From a checkpoint of a small mixture-of-experts model trained on Wikipedia: a softmax router.
Below are experts of layer 8 (counted from 0) of a mixture-of-experts language model. Rows are named router (the router's row for the expert), up (a neuron's input weights, with its number), down (a neuron's output weights, with its number) and show model dimensions 192-255. Each number is 128 + 32 x the weight over its row's rms, rounded and kept within 0 to 255. Numbers have three digits each.
After each expert's rows: a language model's description of what the expert responds to. This comes from a sample of Wikipedia text that the model never trained on.

# expert 22
router:113079128138127113149084163211095052068142100091101172157139142172124107139175179150088113160128138172131125070080181106137116073137134110144138169117083099122094079100106148106141134085091114
up0:120138085131138019158105100122109097138119116135150202122119129140105185114169116176128103111199145181119100147116103138170175133134153167159128120130122076084185117166140100105084146084167099
down0:147117146162103089151101115137122101161135126134084147104106131120133121117176194146097151105030158051135155090141154149073112120098143112159099119172166188140107144119108135101154205106131120
up1:141094095202128121194124188086206124151045194162096126122167078149098142095103199172172142071109126127130101126156214085188161165085127108134138053136107109104162151152153128156100177151150133
down1:148095108133071121140147129124115142127129162136176102078126160158123151169108151111091155099147049173086167119119125115151118156161114117098062087129174063164102139138087085118134067068088132
up2:127197081195141097142182111037141135180136117107137171145129157181112113124130144142174117091110109155130105107093140148088158137130161097151150098188133097117151112162158126205090120108064165
down2:135143137150128117071106127128133188180118125149108135084159121119222146167155101107136140137096143102108084192165164115140148116110176065148147098082174112139097138111150169102163103179138094
up3:091181160120145095171132136166123137121190132088161166109165189158132151105104094155155095067122098083124115168133107128124128097137065106198147098153159119123058036078178084157077136144103117
down3:200090134132166134105090120108072165155147134090168140084119088205127110162110197089211109143108119113047096103083131135113150143084113069127178171092133067125107165158159149126130135083096131
up4:111189180174145114151113136132120108176114081108099123200142131122118086121074132121128194156116159097133038095104089110049133143146092116165095195165146132139099094122173130091147103169103121
down4:139081118085122147167128129147035116104131120068165105139123090113103146083154162139126155113134096134112143099098099025139143142182113117159121177094186100105148156064109162118179184127183179
up5:117198112088118082163140177113124184134127122171093108160151182119118132103077089090139122108099097115091123129146156135106100141134098153119142144120188170094106111171097127127117150117109093
down5:142149185188122162161155194130134129121065130170097106133118155095144186112107187136136123103083127128096143090132186172163164146134104092149111143105141092088060117076117128172114142095128129
up6:144146073112060149156145098148111165083173119171131152123120081146085119122085125085097095130137165157137136089082191105198125106191165154083147108146103162153154168105163088183055118211190121
down6:114169175121111109135079115171145100136159094134131198125186198135112145147152084105088095166161108075095095139161145116131118138140113180194131157150120112055130152077077189122244155106161135
up7:113096131104169188112101131095166113155106129143073199092149180129105126105117142151168111080127137220124097147079134126179110113131187076117107067053150166151162134109132152137156150059114127
down7:169177138162078034154110079119101163162212107181138091094144112094120155128159118096076139129177139104096137124193178157134182141128155103154144137199124112166169135115106181127083097150159129
up8:149141148117121113119167134100156168170095140130115100173141116097103108100176145110193093154095110155095089093148081173139207172157137161141130114178121119094112183121143120132118104070096116
down8:077150175110117150119100127133163092153113077180096124169143088127176130127095116160163102183124119158169167112117104097112130162108134159119088122198094114079199170164127109186131151188098133
up9:090179175179109197101114077170142123092149165180140199106113095125147126160117080186169139108098108146104127124159098163103119136174060165146096100122149128122142144171115087130110164133152106
down9:126054116103124189105077150115222071139109112056137133159099119117161096085120233115128148112135174172158108171114143222095128188126108092131147149165119102102151151113084163151152141231086118
up10:077126132142150126129101129131152139138104115202115090103137056169125180141104137087144115138134100137067111174089116055140134060163132155093162084184125172120126038087153127104146096115077139
down10:136041133129095132138177142084103165172187089154168098099045177138091118122110086187147145166092178131144137103166088161114169198113120124189188125140086085140189183143198168120091148134120138
up11:160065089122127132095134104136092155186149088102095143085158067085087115201141126143184109110138169153116146087132109117174112150163199099105114145092054124138155063189163142113083107097145132
down11:136176118142118099182130165152165112123117136164142141139108141096115179105093140143100138143111112162084147123116127186164101127161120124125154126124156099137116153137068195196127174122161224
What it handles: Determiners, possessives and adjective pieces before nouns in narrative prose: his wife, her owner, consider-able, not, significant.

# expert 6
router:111091142168115126144075169158146062118150110092137193139088106171107145026127184128112092192149126114110115111103134118176116103143145085121160183082090085084166104068074135116172138101105140
up0:098150137167065169190144112149118136101181116175131128170101127134084060164087137067166133143147121184111223124121088101144125099161109128122148144130143141119059146162183148120172097095147116
down0:154073150166103140083132196099125140138119113137131134119130176207129123113172070163136145183112169084097144075160097170129137120143118118123115139090136088161161193078165129114198151164136087
up1:096111119155146102160117166098152125117101088126104143138122155145144100163131115098172100071185121116127135124106137128106119110110055095067161078101083185081162105119089148136180177122064088
down1:139083155132151142164113176129185160117081064087113141124107144098160134143152184158148096167164133096128150123106147177114166148119196150114113138157105092136077189142128094164113128114139153
up2:127124181126166090144058161144134139114115146099156102099086129166137070094108100127125131105070155109122095103106065109169158114185182182174149069121174120088156173160113138117132171144157146
down2:106124079167161130175148094163114109117152149142177105177151154078165187208099097101103136092109185159141068142075156092157168143144189115112146112112088129111094085122132097107208056168147100
up3:095161106121129155153126121116109129100142121119125150130157130147168126103097140159119087091163146103168138132094134170125077164133127071122114146148122147121150150200129189112153097118119164
down3:140116163164124157106132130112146070155105132168174159133126143099105120136136102140081111108120164098091031110123165126090195096165100103100137120109175152168126168173076116185124081131148193
up4:108154126113152121123113164175163100067144077142076143110085095104181159084138152183119121090145115232127103151137132101084110088136151155129108147098064116142136139130135095153115079129171150
down4:151189151132067130153071122135125112127105128147176177108116092072184119104150136111143105149136175152061141116164127196097126095122104123164097168138138013155132158154119133147139121179157177
up5:126097184108072170113123153093139065166177151106169190137129125110163108105112126189119139096130073082174144173083180117166093130099123141121132135121153094090132156134129155099125125120099148
down5:170136149076148077125169119141108153119102166166192099185109168188094150169129131096099171085128157100097182115108141104189128101051174109112115109142095112124149132123138149135116143097148125
up6:082151033139116135135164139141183104139104106139115162118098130127115106162147138131111166126177166142122124116121164104153124108109079185191079126141146163142073163176154122147152144118184176
down6:138111138110092166054135148087173101105101087095135118110100136100085117155118163081136099169092125085154119137133143091164106167065083113146137116100116133106156141131135102131092085118110077
up7:159154100112126056123122057182144124092165132137130109097186123096099152088073083138128111179154120135174141209117103088117104160098132085090147055130138154168108078139119133229158117142096107
down7:148128119147114184116100103112081096167139085152152128123143096104103147084141084112096103102112089048076116138069121159125184139171119131175111177132141123110155167134121088124150067054085111
up8:159099136158108147129121106086156167107152106113104102151096138125108105129111129162103120161161144106164127124151090179084126201129131145162157117170111065133161147176152120109093135082095108
down8:093131142087184116164129191135130142106132090121158135125116101169094103107153129116118126125108088132127154089156119095096104127113062137136127162113160076134105137136157161130153129059150073
up9:171097130085137145205152103079120131206148133115100106186088088069176118117158183196127100079131123040087173119104148134069167135121158139110130113107113147106098159142177127138141086126111101
down9:125147103118156132108131139140159128101094088098140096133127135139129089142107074136188203127179212088166189109180077121090129064095166073128162134122118048144111151109113119117114168186129123
up10:136101090093194147150133152137125142173105164151154156127158139130045104113166134143096102109112091141148074116161132128111146188106161107095177113089097139075116108125107091085172182175135072
down10:117104138124159134109162139157129165099153076123119130110092058122132167178094138116082133126108169110141151180136139103163132123140113124136112053094079116144088083096127134169153074125148132
up11:130177122133119096122187171103175109170085133075121110138116054099118180142141156095109092098127109116155106146097138107160121134126125083119067121146127133125171152130138047100182138087148096
down11:153111141112122139126099126217113113124160120127172186120116186149036147174163143055146111119115133160098123120132114128072140095135119031138100169117139129152097110120163164145101154111092136
What it handles: Masculine first names like John, William, Dave, or their pieces after an initial capital (W-ill-iam, B-ill-board), often in biography headings.

# expert 17
router:128117095138122127134126150168152058138163082113095158161157128115114131071176162136099128175156130147160103097086142111146144091158135091148170163083103102081110091070099129103147156130103127
up0:060131108113134072101127124154136161105178170131081084120158140109096107125184093145141088131106130131039109105117094103122082059158185129160125178104112133104162129117132149137146148177168150
down0:101155130125145132165124187202159117052133145103136141191121111139158166119099155121082092121101147167101184136117118116175166156065127143167140180160066133154147102118112136135083128090150133
up1:093121200134174093108152107117127090123071154093090155142181115120132107131141136138083139114135068094151100129144083094151158182110100161184128093143157170168140118103145133103168135064105139
down1:184111090078141109166103146103120111123109147091139104122098140115108147188076127114109120174149142097103173093088104055126169052145105112100095184139157126093123166137147109133121121130128162
up2:129073098074125145100121183176091145163120063089135129087145184111137108107120142146131130126143130140131079156132139112176102122116066151110113132150088089138160083119109149095144148123112078
down2:116062165141099135119116150130160117134166101160111083108109095092092114088132098100162091150146126080108113126135177167099206064118119168142152153075162132123090138108142136115107161126124136
up3:081121202172145130173100059110143118133060157143084133124083172126114133153160165107141106110102147135126120149163069163163110101163142136178135197130085085125069163103077137154159079159145142
down3:154142138172142153159124076193140119131132106062164132162137119121102097086139082091068166140099166127088144091160105088136154159171110073104118092139083129128128140155178148085134105148078169
up4:125140046084110118092124089112144108105176104127105078190155147156161134076172142099149157127131106083154117170091084185071137082059133207141123117157146133103112162071168131102105128147081138
down4:105099150158166138130127088103127124172104107093084152131137113134154126083135126109164099164148165139140055101144172109093239158118093133156095105086114130076098134149111150062141117121077132
up5:114145109143118148114096153131107129082137126164097071152139165122144117109157145131133138118108111116125120162138110106168113091087200140177186108169069178107152068095085125096118098136047110
down5:172172160157133130135072130135143151140116079132123175096140119136102096152107175149112151158164181103135171156180136158165090118153068129156082148130095139124092157155130189122127021225139120
up6:079137129132175142114138062153112106152117108087172085158142136229096136128135101143129062159163131201155164094172117113210120230041160141101108116173066153102117109090121117118154090139166148
down6:109115109141096155150130116061108165101153154138116110178118029123137100089159063112126199133145108111151153162126172178118108158154157050157125126178161109159098123103132117130080097068155144
up7:123099134178109082109090145139096128160167118100068101176091169132148173059156160187116114179138135147091118134189165151123122146093156101126143139114084113122106117137125067121168100120121134
down7:120149111149159094163174086069145115089120139116109181070164155119205128148110179075173133102142174122136096132148155153133073167143102183173167116131172092067146148149133110151214120165133146
up8:109149094108113076129145134069108172121157176118111105116118096130125146141156124105099105141161100126122116158179088133137115113178182096115139166118126059095202176114081186152164102112146180
down8:068106190113100142128118098160159144094155112127157095079078178137138158173095086139214088038132128148098104103129146107121173164135097138122120180150155136118127125083158125182132071113180155
up9:120140157159194073088148085117150135130157133099092198099170056099118109140142169132140117131117099125163123122147093137148141132152138101116153133158099076091190103129143125120129126102121223
down9:102094092093085160112124157078131120119069147162214150141162124119049155205135191135133150110086130143104105197064180113104088119145163088120130168125135152176146144113095137159139164118102146
up10:094125157121136181106142104055072075088114132169126150063169177188150103140168136150123113196135099143095165088100134155139146095092107129163122127092118114094173097133145099059176118113137127
down10:125187151171112150113115130121140124111122113135100133127112103124144130148146111171103142147133105152107138093094153068107143152138105162115160129154118112119119066140137130082140138098141085
up11:124131070171143093118087102117137129179120119121138142099171126132054100167136100152113115166137125115141081177097095166170116058105175133097160126156114120100095116083216137135092119096139140
down11:171102139149118126149090137096132143153132123124133179092138093059132151128103167081163164157159110117147146128132137095103139150170138131106110166137158090115110129115100177149116096088119122
What it handles: First letters or pieces of proper names, often Slavic or Polish, at sentence or table-cell starts, plus pipe separators.

# expert 10
router:048121123142107123111075137174138115124193092106078122132095149094089149108182153147103117133169148092175116145091108088171164134183165106098176151135139113125123060088116154115155126146142163
up0:108080122135104146227079130170100144161103108135178108099099125110098125140112171110133088110112110089181111080128141085201167132163109140060137127118129129174165079155133148095176096170128136
down0:120094117085106087119074087161095096089111151130175173128173099085151167070167101129102083121186132155172199088147134137047156164173160133143085162143111102081135107128106144175146142166129130
up1:058082169127090125103097129135117168118161082108154113123167086144109136061217185112193199119121146151178138102089086206080143157110151122135185119075124173100116125128152112115160135170104126
down1:103091137111107109123186115123197090096061106147115192156133204183111103132147156092130101146155160145154124160145173127141144102149136161151123137148141122111109074133100135179129159110121146
up2:076107081167135149114085082101128152057094063149115162139194158142120094120136130079149143113149113172062118104119143121111107116143050082122140160101151121127062109161104085068098088136059105
down2:070119158176150163139152205176128117160117183126129136152121147102122155177115192160157153112095162140055144141111137136171133140111083142138082130105135112114170147118153148167104112147152125
up3:148160156105156105142173061196160129101149125160091125153193154087100136030129121152154143169127139107106070141077164065123104125121170119154134115130157172148107132074150123104158077152156106
down3:060122157109117142116070112120133172078089134178137148144145139051111119174158114110091118140096118167079131094117127113163124143120205120139144129109055127086127136100094111187123103089167149
up4:136102112107109160138114143083098193139141067128116100114116172137120095093109035133093073166127153146107162142129109134189112172090147135144093145118145117133121172124158133140104164129214126
down4:151165093092099141139110057111149137134210129102168064102126101184083115136108105210125107148177111100100131172208084113124153110164126156208157143116101094148068117150092150151133143128078171
up5:078174079144113116091115134074143177101086127123123142127123125136171168164059140156156031162116097116089096156094165147127080089120126165075167120105131132160128121152077065152122163153159141
down5:133172116148182144147173106140168145067130157170083167119145104162157093205082098080096135100084165157200133094198129131174188168148158148090115149124103080126106097121123112136141067118188125
up6:080130089110131112182117131129171106158131102172127162133171137102122088074156156089080097117126074205111117093097142081161120152162132076128068143132195104117142090077188095110090142100149149
down6:158111215145079141123142131153160108108133173146043162091127101086112135147067106106079112167140175100105064149116141118159163128144137171165079158127152152156110145121062181136115099122092162
up7:144128183090113101114100118122128143119098115137147154177138140161149144117235126150108096103162164083080112209141147116107180088161089098110146080105072146098178130162092106129127074090148110
down7:196111088147111139155162152125168130110208113153110087153115074092224134148070083143148072128140167119147076146107152124104160161143099182097131168188138144123096158129099140152146164159141116
up8:133135111090164086161114117132049073095132152103138192109089122085146144083086160152212136085129152117106134114082124111094140123122118117116133096159104117166182131077138082089182143097132120
down8:160155113130106127161149076122144124133101115130177188124110104097123086159130169115115153220204117152148142121137130098125121129029164137182153116125145102130094081147112109172115164188074110
up9:178125076098131141164116102091160113108110154134059152117156118159158123153184081092115139205106078107155110135089148174108086140168084119128183129158159108144145148132137070120121090165130170
down9:089161129070156122098113145148090076101115106106176138107156134091090100132150133112187129104101192105114101110184125099144150118151135072097126112171110116079166176130128163154136116064160112
up10:143136134179127096104111160118069131135110125178074185152179130117166108160135124078135092101126141181173110162168111120148156109129072118089126094083113087108065151193117132099144125102136162
down10:132097051155108122165113154099166117097151169076117176111125133129083193116147097142142154127115142157146110108105132147092109140160153111081107141171049161079121098157150103099135139166150105
up11:109116101068092121104095145096154064096209141135102178091154082120178130083125172122130121087125192094082115100176138092092101091121164147142108098109142136163128149160155178069100128112126132
down11:172124102107196173137119106145096140144122116091092149129096107153147132173148112146133115164156070124118139092141095176133168104144099097192143121168134144143158146181120099207143124201137147
What it handles: Stems of country, city and foreign names after a capital, before endings like -ia or -a: S-iv-a, Colomb, Austral, Mor-occo.

# expert 14
router:129082112139121137120112113162097022095158103117105159166108147119130104077147156132110093147158134155158119093129110109168122080190143069152140124092071128072101112081066126089140140115143137
up0:078103155155143111163114094068102160122161104172094171178107180066138090135136112160145154144167104138140060112086140152144114172103119137142183067143146104148086129140083158109091170126115056
down0:120158158148102086112132178152077154103140089133151138117131184084137099097088182177137142126173145124113174098151182130066071160076179146079110116156128096143121100143051145092158163161129118
up1:066134106068111150077095108185121138148067120201167175122140148188128103172136159154137115097081132141154118182174177184136089169113153094110110160147120125092083083134116133114164181202146149
down1:129122186146158097127102078132139125119120168061141093130161145152141127157091124176198107092084097138128119082096173188142195106116156184123125197096118127051119198141102181109145146108138119
up2:131133156187086142103082101125082142126139143125135158152130143113131111137131154114121120153160130069122110069175140111101087099102137155100094101114129108188122127158150151084110068160137182
down2:070155127095158114118067068212120091115121167124131158101093146105155188151085089168068107137102186127105120153137152151154069147101057103201130115147151144152179151117164121112128141132136144
up3:172129111122103126102106062127052135090093070074144206167067057142144062090099141150118120174145137102121113099163102078126110159096167113083135101116162124132139104062175122079176135075151064
down3:150102110156132145162099145124179145121198107147082127146116168131181041087106155181138109093108174139119109122140125127102121143178107145167111130090072104135175118066116170104108158116112073
up4:165101137094109156103098097097125092133142146103160136167184157202144155129123088118205195109152102161139193160103138125136108135146174126071136155085144112169091087099160155117132111120111155
down4:082110157148140143131102185196116173114095132085152199139130072096126172175147146155144097144141141139142148070138086125101134111050139147145191162097079142108104120148139145147141139168149138
up5:113115157107094132151144155071140172046176175082107107174140143103121128129124143119200123107161181140083146164108180091145121142165090123109076120121191118156089118087125156161156147141128135
down5:098084158145072160153165123187171123098098176163142202127117141105114140128158130090115131186137167154101146107153112134106159126058161119091142127174150103145090102218120142136080162094181115
up6:101139168119098119121116130133102086093171188093061173130183154126125163139046131146164145083136146120115121141073151134157183093128146140133054047148068137096177087145136189122102201137100135
down6:105099150112140105089149108101124147171136163190122109096142144132077141138152126095173100139104111180099118139153129167133146099035144134118125146134180050115116168143164108176173115166127121
up7:150181116126161134119125130089090133103130167159176118179144117120129076110165061150101142086129131072112032150142071090133078134132180112098110161071102129055105110107119175152154151073219141
down7:121126112133119162099100100156104112160153123114140157152133102138118132126124164090178128115124191172114103124195204077175088159123077112158123129155136111155175123103109116083108161145090151
up8:099115183160117166145087059091133149174134140164140075130099056120125164189138153148104106120128170133105129201122104161118127132143135176121142104111084088130111143103122124124145125160122077
down8:154129152105168148098077101141105153121122124137104129150097157108193104123120079178161178151113119097143109112189124129112147071135075142185132086139145211087101167171072162137151075087140155
up9:135182109145070129107104161134152142138182133088158144126152166135163181139143132160145117122144158116192105067095135108124125155167097093121081134114166197137120125096136151096176103165155065
down9:172139135117108122125135171098170187140139136120152102120062055127114122098098103106135101148114114062131120117142120078145142096159123100074075064165136116134130144118136106121030098124114131
up10:119142156165100115183202126131091083132113108055147157117086127114123122165142190182128071118123096092214096179166140115137205135140165116064175116176156169150101143089113133130137127141135163
down10:187150147157127120079143094128160133126130136082121146169108117186092185140149162155138147102102082138129146096102134142090096163107119146131138156153134137108172086133163143113117093129168138
up11:143153132178178172146147163214119096153149139183185186160134130165124165119106123129147130130203126114143152122085153090130124073155125154116172154140111146161077132134124162095109082103101143
down11:111184118109162112158093138175125129165122138167072176183121138098109121118099148124172180157120116140111067075117126158135152137161164123141160141168105098154100171117151118084102123129062133
What it handles: Pipe separators and dashes between zero-filled or numeric cells in sports statistics tables, such as career goal tables.

# expert 24
router:097095078200115128129114153130133119138135124085117134174092090171077133142152174163127112185138146105118129139134166073164108150146176143147163157156067146132101093120112147145172122125125143
up0:147071117218147139139100154101112132075172165078128067101093211097117125100164154167068102134120053146184055157138155157183124150151145143136114097136142106144183181122121070124087136163089125
down0:159130153115102067110144180098150109160149102103145138144131133091138140175162131186153090140194189168086171095148095121151126091103162152172119168116158111166126163110147097153152124130144153
up1:111168096134115092133102124076140091102084129169161133113150150141129078120098127116106156095137199176168157076150078131136096047144158135155139151147128128119105168120154161109170104130121129
down1:120137159111181066153122160113114135115074104102073132175114142184120200135134171182127156131115129172111117082137126148143170090103096141120135102110089139116112098136107165161137167142107142
up2:142126101096153132107120177170121104151142140111183115165141164154144110144142150117179112132138142180138074142142039134092122135116111121113182164128114127121140196148141120047160169170126136
down2:114113123140105132171164116160137079107127128154146147081130171117120154076124113103145079088129085125084151111096163111121120118167089131133098141175097194162157134141060103097143063167107143
up3:153113129189124173151147112125120174145169145181150093131163141155178102154122133162098167062104127115142134105121178109106158146200115132082141141174127140130097124096172121131146123101124112
down3:111082198078150089142128099160128123124195145144158123129136169120105133117141152174131090076111154163154119097121100107166133186091124140117138115089158154124095148132150167110120172147090159
up4:139153100151107135135064114100166161133138137105108134100105072131184133093143160143164118157181114158121092157195110111099173092097175159186068174127103133085146100105148111124073126148133100
down4:070175146160121140126092166136091077095102177132089092166147143068103120153115093154057116092114121129147123178137138155120244100132163159057124166205199175082107139108125101108121076116118134
up5:129127144138092097129162154178125118171135185161102135126152111174151135142051153139153145147146114062195112120145123083179072138062176138103105129112164140127144092137127096170179147163096142
down5:117140134180138145138152118100173112093119098057143177171101161148130130140146138118154153119168166122131135164142111144060112128146135099140164201119096136083154143145127175110157139099138114
up6:068157126132100124131060153130122122160139144077146191092106095091131157157111116145130117101109120090139130102034107152128146127105127093167128104129151096139146084141097088137146168106104135
down6:143150097154128135150121099148153192127116060138093102056101193064118094099129143147113101145165088181099048126125144079143092181185121137167147098113132099164143120188162141088157203115153120
up7:050157120112149090123087083127131151150058108124160140125118095071108153178167193163060126111132146066138131096134134129135128134145139150154098164111145119111120085092098064152090114115117128
down7:141124129148113144109106100128145111041152145165089160122186143120128121110147049106162117157094101078124119162122082073190144108137086102117165182147113157109160124159085115187141143159182171
up8:104119163135124126108113096131104199159151153106216142096105114115111152145144142120132142139178107091123084162133110127141090111144155113067185139158100167176187117132123189109071109089189136
down8:121114113085096100097155144183161126154174171155131074142086219141111125101127124106123210119120106124158123106084102162182158144110097150159127113108124142094116151120175108155184116140196129
up9:080168115135133139123116131122176178097158082129103156061074158083109154090156170158143171142129072157140128152070135121080156106129087098089109083125167164132096091042161108167097106120167147
down9:159159090113126182142111195096139164119148155152194122128145116162164108117153102159154048104092091117106153073146078112127116174156114161150167115183080119134155132178098167152142166163169163
up10:116053146113109137115114148158134133138105078131164167157129192054116169151189160073145181116089109204157100084138074087158126196085131109126145139147140158087065143113136120159149182147143156
down10:099124162185141220184076095159166151124196147080083155122096132114092073098093165121196129155160109160141178167146166143091138159124142103103093106119101089090104129123147081123118090139114155
up11:116130137119104119112161089103147111170137112106153080177141133145077129180139161125106080101144155173102124144147123118103149131146091028193139099137093128127125157219201132092148164092093125
down11:102104093132150137115133123158130101129186184176137141060152117096162094044094112149165174098179136101132137138101138109076105098128110157139185098107164123081133092181110095108073154117164110
What it handles: Mid-word pieces of non-English personal names, often Arabic, Turkish, Slavic or Japanese, such as h in Abdulrahman, ş, ž, kh, ah.

# expert 2
router:116122083193117108143081124129117124124149081143141148136111145099113084126183152147129111170163155107131120130068212119206173128140150108100185165105149125095127136110107129136119125113110199
up0:158144158107114128152087126114085136141126099113125099077112084075078188108146121074097138170168135112144077123127088119101133153120158099143190145155137171150135081164136155091126113093101115
down0:201140116149117113078119090144121088105174080147103130161125127132115085122108191172160117075093129074130119142093113144172090083193071120128070122134107148101143131168137126092095132148072130
up1:128154114080093074111133105122099144144108069143161120175100161050212097116113119130153136084116171197156112084108102156133164126076131134070111164171139131138159123142087134116139118082144117
down1:133149085093127124070086092180166167121164107116155093045137133155131197170122101110099080189147071117120092134092142196133104106130077159138153113076152190070141117120102081155193102127126136
up2:060113206110097148117140129085103128069089105098192114178106155159063118132180131100152112152189098105105122026160127123133122092132124112131143184085089128106152096115124199131159100077073112
down2:143162152159131163074138105101121126134135166096113154106146144084123169150137152133082111156083134173077141096119153190089143119087090103071140111205103156160105139165109139117152156163117085
up3:107152079114109102089096149126133120072116158167167153136128134064138141176158131096141107159145171136118152180155134151098134084147152165150139127164155131083118099129084167148139122089103151
down3:163130114038138105138135162176111125121081119098141113170085172128140115124087112139095178180128078096087120169095108124113102082110133113152134085110081119153136088065146073099066165103103126
up4:133149119153174124096123109135159116093135140171052170127086104102137162164110165136144105147122204125147084104143146075139170084130100121140161148132125131117083155111177077182090146137163138
down4:115135115150128119161132127118099120098095126036126026124147141169131154103111107185125090128180128118107093139106097150107103165089143185103126156184140124168187116124091125111153111046131159
up5:089140163167142093106179138103068101082149131093088131084128135076128165184111159120108119106177137146145189121164121126101103161107072085150126065148141191120042107102146129091142119134131119
down5:155095158148090185079146173182146158164133046171137124169151176200145118101160171061115116148144172100135172155171155127095112149096191149114106107172091124140128133105084078124153126159086079
up6:115083144140124096082160118116099162092095191125097121182106151040083146123108138084116144100168107138201176149113082120065134087112138113066176122173149110155180168081119183089128160140097137
down6:085126158087119101138146139141126072095116096145141121101106126109169117144135111125169171092072128114101151112142162061170193146188126141108132141081137130117132119104104049062140130129131185
up7:082125172179079114133111107072135104128143090147154103115171119156150124152135107092106107161125121163154078129094176209092117120128131085144189169145164148119156141111084120109117130090100170
down7:036113137135093131144174127189090117135131141176141150100124081121098084103183185127177156143096063114171112163089153079169092114136153065083060125101160099097151072161119108108162121111087107
up8:174175183116099107143081080122151093156138051086129119142105121159137112145114133115079137165150112098118100166143116174092168155103088099102103079125139100207129105146194093129143095187132088
down8:133085136107141109158117084153158115090190147124135093084121108134167140130163086105163161094108119137128151124167129127153131140120173103065126109130166082129142091110102162145175083109076115
up9:123105128160111202151221099156127090145078132074115176105166086133134082103137047184087170183158098125117133113127059147084100145077131136136119060098038164105129156118118128082167123114091162
down9:153177121106112121123149128085139072157075126155139122150146193050150167203085074174131116138135129119093135125163133085156197122140109153089124142152129149142143180151159114146139133092127160
up10:108137141137085152152093127107044135155161077137172095120151130130094141077111108140163115160128045144085149139074172150155079111082109084175161107123145108155084120105123162154155155133147171
down10:140143217104102062115147161131152186138115160078082078143125127120128165129110103108093081093060144082165144170140080118146089113169138144120169123088153127102141144121096145091116146121116083
up11:104126139154144096175083144138170153122146189154141141143135187130140091089154121173144083144137112103149124132148078130172154183104087063151126137112161099105117147107169152087207132149132093
down11:118112123090116186066161159121087133140077081065143190155099148112149170184083131141091145129080199118102127144118094070134069130081177136097137132148099115089155200105125132162147073085092159
What it handles: Word-piece right after a capital or first letter, vowel plus consonant cluster, in surnames and common words: F-app-ani, H-app, trans-form-ed, st-op.

# expert 29
router:114120148116109129160094148119072131117165117100108162133118102175123078130155136104107079134115142123141084084097141134162161126188164127105158118153127077134075123057099192117165128080130162
up0:114162171164156131081156120142216119124078058132144137110122136175150181099095194125132124099130105071121181187105117134122127136157126095124094105093120109149102114124144164089173158085129139
down0:135185098092155108171125089072173173177185094166140103087025100134116094095079069179137128162107163130147143169175131114143117102193108175174079139118156152066199129151125132175170122144140128
up1:108156078157105162145123152139115141120100101138168137134095088096191170097116185143161111177104178161114136102124193153119112140111155152110165154132115139164130145156129103126136203167126123
down1:132082145080106077124112135093119103121151116107105120131142097145092142175073076127083078147163148153080043115126123113181148104109083123102064113147163081131166076160174151099147129093082098
up2:088148118112084158112121071081155108093153107129170157094124132119099083112105080126120178122137144122135081058125116128114113137084085141143154126161100141152145173149115101140184065153096108
down2:143104111129109146139152159208181174146086132125142100119160143175125175162153092142143136133132147157145154164100174106124175075160184113097142133146166097119100164105166178151147088137152087
up3:101084098076141064088142084170138161148149081168135119146112116157133122159081134154136116125154156127128126126136146159163124101212163140096102051156128152160085168101120121111147168185142112
down3:180093112149148138143097124160128095162176142118110151121173117157140197115109116136146121146077107085130144103102116077111148122153152161116127141142148117110206109147106147120128090098089096
up4:143134145122138116109061135156125067118103129251135188111098145042115167146101152111123102174115140113120079077135159153119162098103139082223077125147180145102136145099134130088144160092147185
down4:156103129097131160137118054110049164163057057121113143153163125157106079170147169146137132112162125153163134110154094107188124097094133174085114143131139075084189147162177138133171114111075109
up5:132123094132078083073128120047141095159091154157141106163101068184092147086126129166131142084151140083128139162078135121109094089155174154129130155113168081161140113140105125111118099133139113
down5:098073124076200123168148192145152174113079134133088131123110111141181163148142090047147094103092128178146140152079101174134137082116148096133119093117153151150129107117152155150198207184088104
up6:073100132121156155150121114115105175112119172152170166059116142151067120129149084161128110168141092144158124117193079087135177168090131113161102094079168156146138096161192086146157142198152163
down6:141158090145118089180116124100126140111138124141091124138143152139125104083156169101125161138143173131139148145099140155084055114149109108139160119134101066222156142154072126165120117151132121
up7:068167131086187139092103173093101071145132067138175150125155161128201143134091110129125112126100065176110090146145100086183167110140115124096104097120146130198072102125146144117123132104181136
down7:093099092192088089128103129151176217148169182128151135134131120140096158145074117093143145144134141142163079110148122131143145150101067094189148225113149099140118126123091072125151147186137053
up8:081154126120161137103152182077108090076137122105072087134124198137131162119132117133025146156128112127125145104141099131173104093119131119151085126113101160149170141087077150059162168119175170
down8:124113218192142118159064115093081134120133149060137144139160156103139100163101138154166120138166130108227155098156150183078114176151139071144099108167156108142130125143137106043118126145130120
up9:120082136118144084158092125143107182128140170184174123137126182157081137087167157084118140150211078099102156135107103112130133135197165094115134133093141135170120094099222158127143125139159138
down9:153061056151189173128113134125094124108169072115056067160160120141154091162089118163141103135157148111108144184161123111123157109092112110112167167157178075168069077135093044143142154130112160
up10:120118136133173173105203121135102090140131127084148086166101156159107145088116155110124106134094129078184149099114200093131080096120164149082051111133095103114172213113145082160187156070169135
down10:160150118111107142094143080159199135133154062156164095123111182148081111093073162132150073088141116104088145142127155189097112151159168153058110069141170138147081131159122133118120135166100150
up11:096120129152081151112109116107117156106110119094076113208098170062103099170158135096173107119115080100109096112109139106179109131138122130112125147127093088124130136131107109101086140099092113
down11:170117013126155162143174070089151137143126189169067139161122157148127092134035123150162041133112165170137107113076140126069136084076159144156139062100164186193120113149104128127129143118141137
What it handles: Short lowercase pieces inside ordinary English words, especially ordinals and -ar/-or/-th endings, such as sem-in-ar, se-cond, 239-th.